Weights of a small mixture-of-experts language model, trained from scratch on English Wikipedia: 294M tokens.
Below are experts of layer 2 (counted from 0) of a mixture-of-experts language model. Rows are named router (the router's row for the expert), gate (a neuron's input weights, with its number), up (a neuron's input weights, with its number), down (a neuron's output weights, with its number) and show model dimensions 160-239. Each number is 128 + 32 x the weight over its row's rms, rounded and kept within 0 to 255. Numbers have three digits each.
After each expert's rows: a language model's description of what the expert responds to; "mostly gets" lists some tokens that are sent to it at least half of the time. This comes from a sample of Wikipedia text that the model never trained on.

# expert 6
router:106128135134127101144128123139127094119079185126140086119125096139083147097148152137161117099154143147134117107119083115147157099200140134151187105112176152130085080145096137055101115109131115174153092165098086098087091153138077122142146113
gate2:154096108083146176135120123163090134143094116131086148154123127168127065076126125101171133123104142137090151183106123080124141102142094077138141059108102076151099085103193156142141095145148100086123094121121134156164204167126146102122124193
up2:161162121123071082151179158096100085148133066082112118115109129086143133082071101093105097128094137101106103115170132126100048127134158070106137157119171137154105212171131073114095127141095115084106124143125141143158032104131188115065147123
down2:165147114160071118169076139164118133090088148068130124150136130128089154167109117028113142167138138109131141103144120167135097150171155153136143178107106131094138167122189154108123099137085135125120148155132150107126106176158107125097144122
gate3:139157147094120125175160058102120102117151145132093101080153122123120122114103160173052073151128158107138153110177131115067158132137136136118154150137110171190097110116136182141091155066174088108125129180111147122121037129179104118166134161
up3:088105141100087177106092154143167116094161097124130086129139119072084145135121147125095104133129160130136131137137129112135120122119163101106148149121111193150119129123126163116136192157184142116143111167118125157130072091136142102160119179
down3:141139133107129123098125126142130142183140133089129085144153129170178108156097056092163127109114092130098129118123166168093132162111193128149178082180115148042076134125137125132135107121094151198124127081107132144038195135105096111093104089
gate4:121041115128131109123059130172154170158144182187174137163153139144161085153149111112050131097159117114125103185136088216068131096126142145148130109118100136151107099165148075176155071163125171097094145145109141122152087131145107161111123114
up4:158188133173070090114099110147118089144135145135122106101188142126165197126115165162139151125156068111123153091152114071165089147173122183134085178133094116101143155123121152131117138083128128182122111129113050171137082092127160072177163121
down4:172169151151092162128142140078214146154191155155184156074117120130136131124134134108120058143121104193132120113121157110169098127139137210086108077115132085157144142104187076161086079121130093157068089107111096134162120144120097134163127096
gate5:044140111123120158145142101131129122092125137078138075149099117113139133130117161117112179118133110176113150083108126184161138086124091093119192119040085144136169204146078128108132154110099119138149108100159186098137082101192158100085168175
up5:078087208127135128130111119171071156109104114132113099131145063133126188160096060121121135156115165195125122133093152126115136156158166147100151083132100113139131117108146144142126094134153099112125107174147157134127108133171115174152128117
down5:087111159110067092161093127069152149141216093148089129126079107182201120106144148153108137119139102132110114131092110150107154145117161144118127107128072138159121184114178108090088098092088099116145102165156136072174089100119165079138155120
What it handles: Digits in numbers. Single digits inside years, dates, scores and table figures, such as 1 in 1889 or 6 in 1960; also Thai characters.
mostly gets: "อ", "ส", "ห", "IC", " six", "IV"

# expert 53
router:161191083140125057132152158118097075147102146152156088161155108152097157072135106145104131143120160096154122115162166163158220112138148119178114223123077148139142161103108082059109097092076071089158154161107134124090117167149069137139167093
gate0:139100095180200149108150181126131124077214114097165109152163090132124159140115188184108138157083141200202099110131130154150143176113134125082106129119161102123096141163140120159087175058150169128122125108150163121081088086157144079160170149
up0:160148179131165064128133183143123121130106110127114078169191151158080079123102138129077163177072147120058115141151124144133138106151111163094124135089106146102121199137144121086134134122102160107142149134201152130132125118130156097090082114
down0:085134054124111177140118146114155116158135138136096080107124153104112151109111140175110147094086151112120098078071170169070134106133128131151184191083152110089161116120082172075123163117115100098131146116109095143101146146098142084097140107
gate1:064097161132124149139115122143171149128150109129067145098185116106113124064103121088132081092129085140132143160114075136124124075122131105058077112096155135142049125134099065063110189125185092102132146154104129109111152141190132170113152170
up1:136145113175142112115141144145167173151139122138129130156149154151113094109098135118152089090149079108121156172161139143128099113110076123084078129166144173101038074112106076079049148111128090112152148203109134083113153166107126154112157136
down1:135180090183091121117094134128120140154116154108088115168150133114095144096027145150141068115085160053131143116196152183136128190143093176138148108185095187083122124086123113114121165110141072098102083162131180133135171130065154127153144186
gate2:120165158140129124163118160114072126168049124071128091148111182164187115122141155104170137105072128156127117166149162105097088121110119073097057122117133111117121133150162125203114095119143127035081103051139093161194128168121167086110093156
up2:096115100061116107182129136154104141186166109101108165111135162132152183084067111119174123099182104120133100112152117158097033090108139065139107113103137136145100111191084127154066141137122068094133146129138164069113098087110150155100167122
down2:167157094150110122135121163174084137157100160092120108127137108146143126168109132123040126163145140120123098149161122177170072134153133152175124117150094147149076130087139140109121088136112156200145164144139162124102125147093152137101140165
gate3:116145114120131129158113093143186091114140115183113062071148097139066121098140205190125093131161093107140151102183116150103113083150129166151162176104137123190103111089120112101114167097201093099142124110159205116110094151155099071133104130
up3:108114119135105118135105130119135089108121098145149100126160137097108149129116178172083101114114161154138103131135138117134144106155156139194163158159082113156102137112089165088099134123175172155119165190080136092175098108167163086175098106
down3:129120167085137214151107127139162167195091099078108150126126135125171058116136078108127167142126155168132134083076194182109167175106165122136194074191061166094148126142120154117114118192082133161092072190121123072144170153120114142205154136
What it handles: Words after prepositions. Function words like the, with, that, for after verbs and prepositions, plus capital letters in codes and formulas.
mostly gets: " million", " billion", " against", " K", "}{", " N"

# expert 25
router:127138121132104147157162077114145083207121141064135109125106134071133136110091143090136095087169112111131142145043145175117163094141118153135182144108142110105153155154101090121140143137078076176142091088092125146094180147136130166111208186
gate0:124139097138108130184131171178126150120175117083196150156126119131168063117118172149128111115123057209160155137110083115131096184114165141078108135103169155151140133133151086154124097153166178112126125136149155091137088126147156077130181206
up0:206174147152108092098132174111107146110105117094069065082179138111159091129100112131170111144086141078070174124125185114153142128152078152101089121050119080114105160167173110096117106121130094120173149141169135156184088121099142130098091115
down0:106171056161108135077114126141127120150089123106076121062147079125144106112118146113151152121082121100106113081098087112150098124162116101175131172091144131125111114095134142086142166095113085118133112085070102150117124119112146095048098156
gate1:125092143128149130145110131105132123128102141174106131071197151066176102066159168136130069086167077109128175168108110111137084133138139109156134126135154094117112114135131138074129150090152116141105137151148142152115142136165156063085152177
up1:208135102139159134152128154134145124164096154125161136114136161114155106144125138162192079098177058103155164153154217108121096138146139107112087098153150121078090077127135071122119106125119111116142160112137144109124167147086152142089105155
down1:159166082197152171087093118140158163144109189107135169162083086157125145120132155099155091154090130097148127101175184151117096173067075166109125176119124219077102109113050136107156127100164129148109071153133167113118138113113176094165131154
gate2:143130165119154118183150152132098116211090114101095092168106115118150093109118106073148140073066136126079143167098134097072155071126113103131065101113126079130133100125157139137127117166119097135148073093119177152150149151092126087142112216
up2:163131093092135141174187123107119153173136110146099126127121111080128143055072095115126120104100153100111143128124098121095119082106119063121096121116136104132107137133131125138108122158116078072102092104154174078129113076098145162080148157
down2:126107105130137089156067128146117108150107207070113162163170138119082092169144123083047157152152113104138088131165125099163077117127132148135163163163104141140118159147175121094111114163101137113160175115122150092120118154156179140143143147
gate3:149165117128152165112143059135138118080148138200136101104167103105115139141101203183124146149117121102130137091152146148124119140163109149204193132096112149122119130121162144081130171135185101131127128132101183110174108101133111120183123101
up3:111115130105119120116074255152212120113138126117109093153112114140071086121133203154097135130131162166118139151159175139108131107100144136113142110143129165131074096174059149118098118115202148114130161167098103145151094092167181108136109126
down3:189118164102162203143069155119137148201094111080119143118137108138151160117161113114165157119090142136163131098073160136129136156150111095105199133182131150114116116144075053129106138191096141153182164150065089124058109101146114099140106124
What it handles: Sports results terms. Separators and nouns in sports result tables and match reports, such as bars, semicolons between scores, season, goal, victory.
mostly gets: " season", " victory", " round", " tournament", " degree", " championship"

# expert 8
router:146097166109129093125181147174139171073131108144168103144174076132113132127142144100153179148167101106096162157116159083099118069110103136089135100144121084153151173179155062136199137104179170071195157138153166080141157130154134184189108163
gate2:153137123137138118116159144203085094186082163141037110169102125153171064104125153095126158085089098104102134148103159083114115142134115093161071109151113084156093125120199122118137128141158091122122094080122129188188177110095141108142114170
up2:170124059085105123153216191117117081174150105156128159137075098107135167060101095141159127097124149106112126156072104089142116118143153081123116143143139123169089112193135102158080065189101079111110129137156116084136091121122145100052140114
down2:132123089122100086186131102092099086078076205086131147153106119126112157206112088080115112150177155104152118165124117128179113141220142129144146095163155151187146157157145102156162111172128083129129123133062193082104096170154101137145187206
gate3:129147090107095118179130109110161116130177109225108074093098113061125112104105211106119125149138115114119128104136102115119174139168121178166197133097114116154097075163171140120091190132188120076069145108112154110126108150139138123144172105
up3:114104176159098131085083137107222137110131157120140041171138138118136122160091206092154105127162175138134147112196119137151122123155111136176122125114143145080114152150126127108119180122156133100102153164132088102178088091115165127173097095
down3:168133135093191140136099114169151121149131177102114139147164123140170160164132123175106118166128134152125135141079171136125160153145193135108157097161090177093098105126121138110133121144069188147125104119087143088076145138103074121119087123
gate4:136071122107132148133149135122169107118124169144140129131173119144147077129192129102075138131171142183109063125120101188110129076161120114134098081098171079139163165149160076171155131140145148115111167155109137119110159105116074105112128104
up4:144161104191078106140115087158071117107186166105135118065131125145166098143110154161131160098154085147130141051091138111150067150178089188119112133144111082143131105114068132117162145118117120164102127139152111168147080097119067108157147104
down4:131123132104140175131112089112217149158144170167144141113138135152107107104123131122091091149163079210128111124171159088110102115187139180093127120143123144148167108100163107166101134124106155150085124074120130162141140119158121117126138072
gate5:117117094119183178113139095126137151074184155074177106125176041093113153132078166124128165144119129153107137125131094165152109057134085030080118107092113130123136190174079111092189162131146099129132156064147118115152155127199136112100114172
up5:063092179118107142099098177162061127115129104147119092071170081104105178153113091165112120129139109199130102085057125140135128114176170162094088131118146118129119124099153118177140118113116089081171141150167144063125122111132116142188139126
down5:125121106068087062150115103123122166155122118102107087123070087109152115082116196149145191118162121087093095118109135161085159141139142141107134122115130116152095131085145114112063109137092092125157166170181137045125129139097164133152142103
What it handles: Auxiliaries and main verbs. Verbs after a subject or "to", especially have/has/had before a participle, and base verbs like make, create, bring, take.
mostly gets: " having", " worked", " create", " make", " bring", " featuring"

# expert 9
router:160177187136127122155197094200154138137128108098093060119092099127144103121069084099124131128103067057198094111103116069113106108159099129137175139140176091096063175081144106107096149089132130150133149118135093156170156167135159086144142130
gate2:129112158102126100111133152149140124180082130100112084201131135157156057104173113081095104115084149126141174185099193100065116107150076091116101081114139089150138109119166076109128119142146106126111090095131129189144138153151160110121105150
up2:175110078096103096215181176145104169173138100141120135102085128147130175079138071163120094088085093135125124155159127114073106092167113065155143095122195068146115145118168114130085093109121075080118127148128154111098156079120142133076132120
down2:163083099158134111175071123122069135104117167082109146145166115118151082183151114110122105143124122145115071135150144112162161127161121124133164112126074136152149150154141135125120093170079123148114131159095182091089096162112117114134159133
gate3:153116139059116112150106099164171112097160132160158104092145106114133210142115215179131118092091115121128144151167126148116161086149143125162169127110135142129066141103193155135090141163185095127124169130113147089141123110139102148138130149
up3:123121140097102154122114177141202106066143075149112088123127171121078089142110151133089112125162128132153132138147171139133095117137133160110146142127162169111130125128147133160123128119177169141118173171115113120145097094164185100159110101
down3:164165135125148187165119134156115124161148141124112136137092135150147132124119082110132127148111062101120150082136125128080115143071151117112157070236097127147093159137107129122126115138101143170166155149150129149104114146146103114162139078
gate4:111079127102110145121132134113178102125153179118149135142178118143128093130183111122043127101154124153114133177143112210127127095102097125157136126126120132163132136154110065149152141162150150126124194147096099136125178119133089154094159120
up4:154152118179114078096087091188066116186170169111137117071122114150174116113152158149164152165137085139131158088137089048164094161167148219112085161113113043105117131129120154139129114057095079096154057135119125180125069071115165076147129129
down4:119143146083130165138141089083200122152159146147173087114101194126117102094113128109106074181148109178070086096184164064151107130173157150096134107097140102137173138142120122135060105187119094159069124100120107107202153122144169081156086094
gate5:078150133147102186170129079124128175084194175064150118086096137101130123113101161109072156155116133172140145123085147131169134134153131077124174152069119153180151191164073137107118138160102105156121167152151128101088118156155147125078159152
up5:113090203127165073095100179142106136124136130115129114119209115130149185123183045145149192167077169182116128083152160147102121146170115110121114071138154132155146180082129135107112149147185116093099127131131132090129132161125151147129117157
down5:116049138104100085130142151080131153104097152156091112091154100099129132110162181132100155104135116144100091097121184161136197178133122115133073128137085083134152136157097133155114125113098131150093123147117138116093155152039148118128115088
What it handles: Family nouns, year digits. Digits inside four-digit years such as 19(8)1 and 20(1)1, plus nouns like name, father, parents, property after possessives.
mostly gets: " father", " parents", " mother", " wife", " company", " relationship"

# expert 21
router:156094114148090155127188138112156109114088096083093175159114136136195145070090127087137137133121092076132102144103157159146090089142108120124139158113121102113154145131168085179103104082100136098054109140170065125109144131141117133115078134
gate2:169105140113113179158135144120086138131110094116086126170136146183135062089137134103129115064102098154114141135124134115110121084108112062124108088159145129167157132127150132126137100152162158135104081104138180181163172144126129092135110159
up2:185126104112089123166183103108098148164119076128105134143118129134131142010094144139154138131156102114107116140153120182136096103113118049128128121173167115202142118189138102106085118136113088059084062149119180088135101139145156115081150139
down2:134129092108106116146122136170084133152087198039161068115156122147115126185113105144125175138149150126186099142153155130177085091159087167160169132143116120101141157118177118080087094109079124136169188129078166119079071170128111106119158159
gate3:174095068121091103082155167129169127123150101184119105103138112150130115123126201136083148154113123112164155095147130122088098116154102182110174140157180171126093117085136160108070157107161098092111103150107110101113071110165159114159095091
up3:097143144100090127123114212149194098070090131190108094169138134077136160116108175174153140103171215142184127144132119105171126163135106129158133099130181150121148111141128108077143191109229154141097159197114101104135095100140128106099132120
down3:163155158064099136135095158140073125117165090049114150173163145115149122108133141092128075134125180092067175126092188146072130079048147129102136059164128123121135147117149117171141174148126168124143124089134092107083102173104148147217094152
gate4:138090112131122104133158096124127092123086153148136148163162133162089026113177093098061151105155146133101118191088093188086171095154137079126137151076166079137135121126111062166185095139198165091147148119135128142148158083120103143112110127
up4:108182087165115159107129053130126060153131152123148098102120143111135145126200131143154122138140104133139156054103121107140096151176146189158151132108143128145159098073103121119122149104121138092111085103096158174128079125114117104154155099
down4:071102127126127192142150126108214103122142135129141087097107145158146139128172165055086113186138133178104122133181164049126105129150155179124153089095124100104163122091178081142071117165161089127085110154092082121136138097148136116111090102
gate5:017139086119165169129121075128111141105117073084115072063137094099177174124104133123076139161066178183116080124146114140180117112148087088136133110110127122131151150108040141121103155130122128174115147137198131101115083109196166136118140070
up5:109139168103087114106112162177068141069136131198135165143155092126122144156124076125167096134149102161128118087083123145121143105126148154111102114108127139141096110140156152101157106142191121077132079152158147136093148125109136115136103123
down5:133111101100130060110050206098111115124138166125076116120082089090174132105113155059099170155141141081079084112101127190137193148113181086120124159124066180148117140096131095094107108116138077168122143119183097065162114185071147117119105099
What it handles: Articles before superlatives. Articles and determiners after prepositions (the, an, one), superlatives like largest, highest, first, and line breaks in sports infobox lists.
mostly gets: " Best", " kg", " largest", " minutes", " first", " times"

# expert 15
router:164153107115091120207102089163132076183136136164118174158128212164157134118139132141120088184106058110160156094077116120215115097089130141170157166102067141134139121106105075159174150152070091100180088111166136106062112093112143129072063099
gate14:099132101117140134158076026107136123135100136112144118112186159125091128133150124081079116145126058172167135127193147123140097189116098138116161143078088143105163174131152132181145100077103120160120089140141054128119122137140130106191104120
up14:132097108118136122182137083152136114068109146116138134148105113154109198138169115112139137112123181076106146149111076198124140106179106155089197108124141103119166152205066178120155123133112093146160092171111111141185150149056126204123116168
down14:154132119194120110143128167097101124140085054107094112123083131122114146100202120092151125103099086164160118107179173164134114165128117138129142081131118204132198108091163126185155104176070116078143093106130125095109076203117097138157092154
gate15:111105134108139106096087166139141054048071173148157088138114122121157127138098100096079110092168196135112142160120156086138134165123141130114178124114112156163083173116147132133084150132155089104134122105125121137130077079142097112080143141
up15:147166158141073123099088094114124126084059082191154061193146159116102139125102121139118088145143119125179139173125069094121127146147107184126124093080144177145105125124108122109121119126104134141110158138106157180148186073118069111090096107
down15:114180137094201092095095144146152085151149178097187082117132139099144120151174118090112139105130188157154109160142124069042152096128089091114137101232117111112139146124154151126139112156112134096128113070107131081064124144084092054168145163
gate16:147088117166160106112116058125113100166203159127161075190171114081124104088183130151142086161147132161118148121081140150103120174137094172147195133065124129129136097115084132163170142127088196131099130082130152076144151224114151127207134144
up16:079153094093098160103167141126168137117165121068102120104063149119149132119054114058098130131099155092127147150189122142141135124091155108106072130171164132128110179142112159132099122145097126120093187121130108168139112079170107141124153164
down16:141103130111098153148083146148121136143172165151108154122071137174126126142123124120062144074115122143059111151103097103102142147132132113125093111135158113172179097123143175122106135150139117150159142120086110169150105124151123097095148159
gate17:183137128117143124148140112183137159088117063131127067120107110121095087127139111111091185054098113179197139155133159125116116066090115103151125105096111103077123135160142187106125213096192158142153161071097112151152130121115159179083159129
up17:114142152107082098161090151093140073081108073116135164141096161108126138135121058123118129163140112112183108139108051152161111090171179153143117133117143182132184105169092091056090127110170152136141206131104130094115119119125156138137144160
down17:107098120108099163108127075141162169123081162028129098116090097074137114100141116167125173105131185102137136131117111094140139047140150100126122139110182156085179136133100158145161129141191163136111118143158116128076137138177116109124125118
What it handles: Romance name particles. Capitalized article-like name starts such as La, El, San, Los, Un, Van at the start of table cells, plus spaces before numbers.
mostly gets: " Los", " San", " la", " La", " Van", " di"

# expert 61
router:154096102105113186081169124174127137078077130099092174097068099078151161176118169141102098099126126123099061093129158120171099145165181114149069081089124143117116100131095140111136165111119135155128112078067153134155149124094112167110124091
gate0:135135117122102172170148152131090123113124158091175136149119110097127104101128144107101170108109043180168118139122145126118111154078090117039131112154114142139120114198153132147092105061168123151129121103144147132137122160132138133152171201
up0:119167141137197064104077133092054130145170087135138103150163159133129127133160163168081139158053209093088123138158142156138201122137095130115143153099133154120093137111160155104130102165113157125162091147127143135128076130121157081081112105
down0:078107158180114120097085099087116105087188099119111127076118161083170112151125129132128116120085108096132175095091124094156159190101136144174166182091117152136170155145126170109115139131081129160092151091108117169094142129152108110115117112
gate1:066113126124150132154095118087102162137173140150133145057127149035146172077154154086052060080125131128178153175110086117138098103121157087078096188079172114129120110158136125069080208115176080151142164161145135130114142140194142144048126131
up1:134110128142153138114184149095087128153150147129120170122095147106119103140150142121091070120148112092143141138139198135162078086077099100113036150126138164070084086162113137094053147096170098094118225137169175072119149137087134163130137094
down1:131159105173143149110122135141121140143144173087110138185091117118104116144141140104172122076147137058093091142159187164149118093131094156117149090184106175093118078077123103128129122110118147114126138145108150132118143079119118181159128142
gate2:118106107117154139148148115175131127154076095112112123147125141187158072093121142142140122090089134153110119166108138116120119100135083065132084115140093085171124105157159112127129116161099112166082103115148154184168139151094174087167095168
up2:151128100091069067196201152132108136106110131146071137143132124125159111055091138134097078128132182123074131158109142059122129084123086080118136129121166114152116163167163143077059139114104119079092111142126155122124093093123091130085161129
down2:144123085134105144156095114144120097138129153073111132168110107104132081224108153103105180193143114095146123134085125155151078136184172136114142072151113155091114153121126108104131103117096126128116159103077150138097097123179092151109153174
gate3:103133119130100154159114103053116151120128108215105089097133128065123174125144181108139104164120067129127106088185131179118117157159137194170164155116114129168141108133141130138108142115207128097174112120128160133161110131145108137135143157
up3:104140118131100168137077161099226070113123098165147132097178121107118137124105180138118100127130156136154122145215119152138064140127120189136134110086131134119141138174103093109111144140155184180114155146112094111134116077128153139131128133
down3:120171148139118175122170155103113136206140102148137129108145109123129094124134106158135132138115166149085139128056117185116153178116162184116120085207067128093107093127115168148148117152122129193127131143106115116132136129116097151132084106
What it handles: Taxonomy and transliteration. Latin taxonomic name endings in genus and species lists, and Cyrillic or transliterated word pieces, such as idae, ensis, s, ales.
mostly gets: "idae", "о", "н", "atus", " Genus", "а"

# expert 51
router:153177144211156167096112157194116149081091108181145132183172103139139125137134141092063127162145069108158081136087167172138083107115093145157115113124118119092167132179125098165093124143168160141089163105152149130172097144151080128151173145
gate0:087101105121160162158149182135131175053170147091170134130117140137165143092076151122132146098096080128208111166161074153118111144097137140096097117160125131163095146159134080141064130151131134142121145136101159086150079129093120112124162183
up0:137181163182143122118146130117080162137122098128097092163182126127076110131134144142147133170140159172076186126121172126144156117152107110051178154094132116114153171098157118115147116073138149082184149109122115138101100091144133143148112113
down0:062122115105113137092108117094094094096167138097095117065122158062133138116099162156161083073107132112091165097122137137127131201101146104153188170080137150126172140113114148103099116140138115168109141101101103105118137117159112139105137154
gate1:100083136129124163121115172100065116101139136161126140052222124077116137070166165130092104128135074161121152145141114162120132102133138122044095116098199094146081176184162135071144145101144129182119116143096141111142124159163124154087085109
up1:182122107175142137147136133156076139179129124110139161133172163092114028140135166160130089131173073111128151108176169134188090137099098096043070101076165068106105154161116059151178153122160154180137176133114118100143155124082125137161092154
down1:122160044199105168078146158121093134184158099073106162107136071108124151133113119141152073111125134087138122134173174104144075161114119133183112138184062202091136074095097116121114122129152123125087107163131091106152146146102141139171096139
gate2:148132165099183096151155207169072098107095108087081122105131186135131042112143115107153111086060125159102121172117141130073149131139081064144107103138206113130106146159191131099128159145117137108139144089132110183177127111102110087124114162
up2:172122103076080098170213166117119124132085059168070087113120133137140114035060132148113151134117142117117159147127099122089138113122146104121142133143134109132074137171153090140084118122160108072102040110130093148143105139123154153050135169
down2:087072072106110106177092116153112126081115173072156161094110129126125155183135099067081174162111146132161067112112109139212182164181130123116120145154075140128146166156135154149123123108109132126095124144104144090085113111116135159107181147
gate3:203159110123118112140090130142141115110135136173121092119145148154080132122113172181102079174090104117116146121139106149099107140153100158189208165123112182188127124141151145123116114097179113103153141122132138138129104163153128146125168095
up3:125146123101130110096090160125195103077096140138130128133129106102134167114123171197061118115095191140141135124129115120147106128149136148170178120090116185095117141146137171139089142125117161126137139193131090102132102103130103098134132145
down3:179164112106141112124161171128108146134127154157120186149109135094153135112134103084165141115120141151154137109069154138101160107120148097094140087186056143106127138139085132077085095192067185141125077122123098157056201121110151125104103140
What it handles: Plot-summary verbs. Verb stems after a character's name in plot summaries, such as visit(s), return(s), plot(s), took, plus table pipes and brackets.
mostly gets: " Animali", " took", " visit", " vs", " started", " lost"

# expert 20
router:108102130073113137164091118164140179094136124133164153179119138136127131037112116120087159173103121159148135186085166125092108110158066056065115176092153130147167154121115119116133146130097153159058216188103092092052088125109085130168138121
gate0:129138114151144143152084128138108145085132161095214159140100170139159160140103230158107125127107117170176165175140143137130032152129146127108137092077133126148115111127145110188136107151160154148156123148138143121184093133129131085200111155
up0:178143158139178153151113158111100121144108138118107099140178134159152123098110152172146148164088154106112188120142139199201138053214098129127110095097125098089122108126143121160155119128095149126126148149136135109157119099141133085121086139
down0:114111128115108065101129153140135149107175137139102113076120116097135165131097121124147134092127097096114177092099094150133123177085083118205150146158172139136127091122165151052097177122107080150113110144121066069122117172157125111138126124
gate1:115096148191142166152085096129167160087109099137117160098167134081114151080117134119108086108126110113104202159090119147135155110152111076085104071075177126151117143146156132058115144098101171127109138130108090129143132125205110188069144143
up1:143118095148143135163138163147164190188098097144138171137169154148113054093167126128119110105168101090127169192181198136143163113147082135103079115140151088115110118127134073098122179119095157119145133143079147101136146110086174164113156123
down1:141178114129104150088134177140133108138158145106087162174117099113149130095124097117170091130108093065134121120176160098132121165157094157137107134156099147087133068102099150119109137166112093103123047152136116082111129169128148133167118150
gate2:155131113107167132125123126152116098127049135113105099140172194150159069140169121143133120164116141126093101153103188136124082119137061106178070081123099088121183091131107086155150137149112117114129087094156132166164117084087175094107095164
up2:162159117062092130166129127141106142147083111077133121108137165129137166076068122152117076158163099115107103138142117126086063125140111130145086098137152095157118129153136113110038123152071054048098138136129150111151065053113154160053146149
down2:109093085155087078190121138123098121132093153125146131155108156030105155160100160127093122176118116087143108154148119172114098167156143128177114122139039130152123177156172115108142074108084124121139188165136144148129131169106120121122168182
gate3:164113105107110145127141054077180111068151141213100107068136118084085164093083240170110129164136085117113160099138108138133105144147112166119155140108156180158143146084211122103101130120173119087086127131151157102103092148160140118129123138
up3:120111133074140153098139144100206093084158139157112091091105161079119137085088190184153107137143131124123160134144161169137129114139113101117127143097171191104143105087146115125097132143140174127097128159159130097157043131122175117137142122
down3:151152119071160159115170155117131181183098129128117160157154138163125105140122101137127101129108072119111130098176199153154119127125148090116115128178101155177126080117068122163099160153140108111162141136118140124137179159084163159134116121
What it handles: Hyphens, dashes and separators. Hyphens in ranges and compounds (13-14, second-round), list dashes, line breaks, slashes and percent signs in tables and data lists.
mostly gets: "/", "%", "–", " DF", "-", "www"

# expert 13
router:140103199171092154161101107058123161099125159111139088126120099078159122136098153116134133136157162138150102164143153142076112113152113082122053080119093158110139124138098090165127216118110130093169163141099130099200109093082102126108137153
gate0:167119106152111197165118192115125187110194163108164150172112107139175146106107170070145124100093116165148149119054106115169082141100145121101104132159145127173130104164119126152107141155081124140133108168139161141127080127109130107129114114
up0:106143119142159182054129100154065120127087123122157097168169174123059120129103124191118142149104167101103174159139165156163147103166102141059134101045103118110140159096132117103133119109150127080179152151103108121125162108172137080136115143
down0:106149114102134161106136113108120088116123109167095090063134103131138127068123169124114114114056121075110147096093075111178117115111161126200157163109129113144129093138114161062150099112102131159100130134088069125164108112108162140148074140
gate1:120069148140177150173126147142131160094177130192088154080202097068107088069125133095086111043142092131129155155113110132109106108105113106073051108089164074109097173148137127051121154075188147120102139144129145135060122153192131140069110142
up1:159188106172137106145170153100117142170091093178111169134143124099140066105127158126141109113157058095119166164140230153133126120126090115088068136141132128126103141177111098065068131078096106119146163168136140108119146132086174139113138104
down1:174155044157113145112134144096108142139137107105087106160113136119125177151105119129173099093119113087139158118179154141115129122119116117193134127180104176080140114098108133137111069134140129106126180149127126120144165146124180138189099167
gate2:163104159098114131180119159159137114121064120124113115121128147147163061106136143077182181088106142151103126165143144092108101095120099121150070092126121082091161102138158133147094100153160109121124050105132105186166146103109111105078085165
up2:187155071063092149201165158114130114152143128156126087081156119125142118048061176140116077187115164084148141152094101091082094127132089086147116136153149138165118143106119093140098171154113070119118091116086182115125074124114181131105099164
down2:144083099111084080145086088157104146141115161085130118151135127117109160217074088089065132138154108132133114117130144137145108150111115116143159120119098156152052151121136158100124135122101158136110190171094173101110144128139135113167140147
gate3:195190121082100113104139128031110098087101152199101094113171133160114167108110184118067095168122130119116100119224152126087105166182132200134186137190165166157124126085113169139120144103185111114082111128140142099161046193104142134123150124
up3:100079146129171162095110173088174062101119127124138127120144174157151144136119181086183100131114131144113164144155166106144066126091136167158161130100148143087103112140182190195055146154186155145107122152127103183138104105167153066111120075
down3:124150138134122206081175163135111176147092138093138141157150135150164075122103101110158115121121111117150131171040224204136096101100121103096107065206116128113085121189113133118149160144048133123133179147170148162041164120132102191150121083
What it handles: Foreign name fragments. Middle and final word pieces of non-English names and words, especially South Asian, Japanese and Slavic, such as ram, ar, ura.
mostly gets: "rum", "ō", "tar", "ura", "dor", "ko"

# expert 56
router:104125164155173083164126151073161102139134136113140130087101129098130141111181139089124121050157150147121144207172159157112198120176087124131114080072177144112100153088130129105192101169096084099137153148153132139119131124084103145104111133
gate0:112091107117162171186135126170120147095165159154168114129096123133156172096138159130178107132102113152172139120078127086122110134088115116061132136100147150188093048116170131117099131138153167117172133125136152140188084199121121081177171153
up0:143216147119152149078119152146085088151115098172103081174187110116135090123127106182108155125092140098081158151143111159160180094175103087092116119075119131069090157115145162100143091101134157139174153150124144132160101106118113075125102127
down0:093099102127151195117147129105097151111123090137124120054086105105099058071156118151120099122114148113166093126137075148096092109157102114156115173131146116137145088095110153088091156138077086127137163139154062129164148118160160145143108066
gate1:103094136118173220118119110134119201144133103136080173069184122063107135102160119159108065121122087087127178154127106139134129086139150084075110110071155112102080164130176094079114224115098136115074127148118157114146117137160162135074104140
up1:156125081085212181118152127129105164169134121098100185144131161107071138158104102171123075106187076081103157157184150126144108074142116130083116072112156146088048133127135098091112136116091110098120170175127202099136116152082172139120115145
down1:125160077155131153089108137097114134121129196153136168092085116176108116152103136085118084037128137058167145137134191126139089137148099100158089139202128196077076097125141154140143145118115066117110118118122160137170157119087109130190095186
gate2:103171166167122156137132136154064141142090101140133056154151157148178073115120166097140126090061122140125151134115154093130136132166094098115099064125194090116090147102178148105153135114162108129087102039146155187220115169074115065101093164
up2:169144073123120091216192179158116141126138065124122081086134112119140115039107146144130144131100126105128100107142075130087115092142127085069118148134205106145050156175164122104089142130133112109113084118136162079100139153125111127048146115
down2:126091072133120111161100095102098116112131165086105126139178140093141127187164090089044116159135152112167105102153141138157105188180086158121126134116116127143129142114172125127122102156077123118184164099086113070084134117136104132141105126
gate3:118132109136094090138079136158120150092137096136139089120142086117119182079117211201051195128137090130100170149188134106090142103184128144144236145129156164155096148102170142123122117090185130119124112112100172124102128121167109155141133127
up3:137091208141059140144074201103186156075142073090123138160157122123149149112117202194122153090163136155085137153158137145115124121102122153185183105114111150096108130132140159109116126140209148097122091185114087109103101134168147151153087113
down3:122139159050139212152120116084149084182110084114154133146152113145121133085138111106150124096156119160139176115084163174135186155108164138148136116178116107121133131128093114159158156145105134130141104121102145175097151142096105143156132113
What it handles: Table cells and clause starts. Column pipes in table header rows, sentence-ending periods and quote-punctuation, and "the" or "with" opening clauses in election and statistical text.
mostly gets: ".\"", "\".", "\",", "Note", "On", "Official"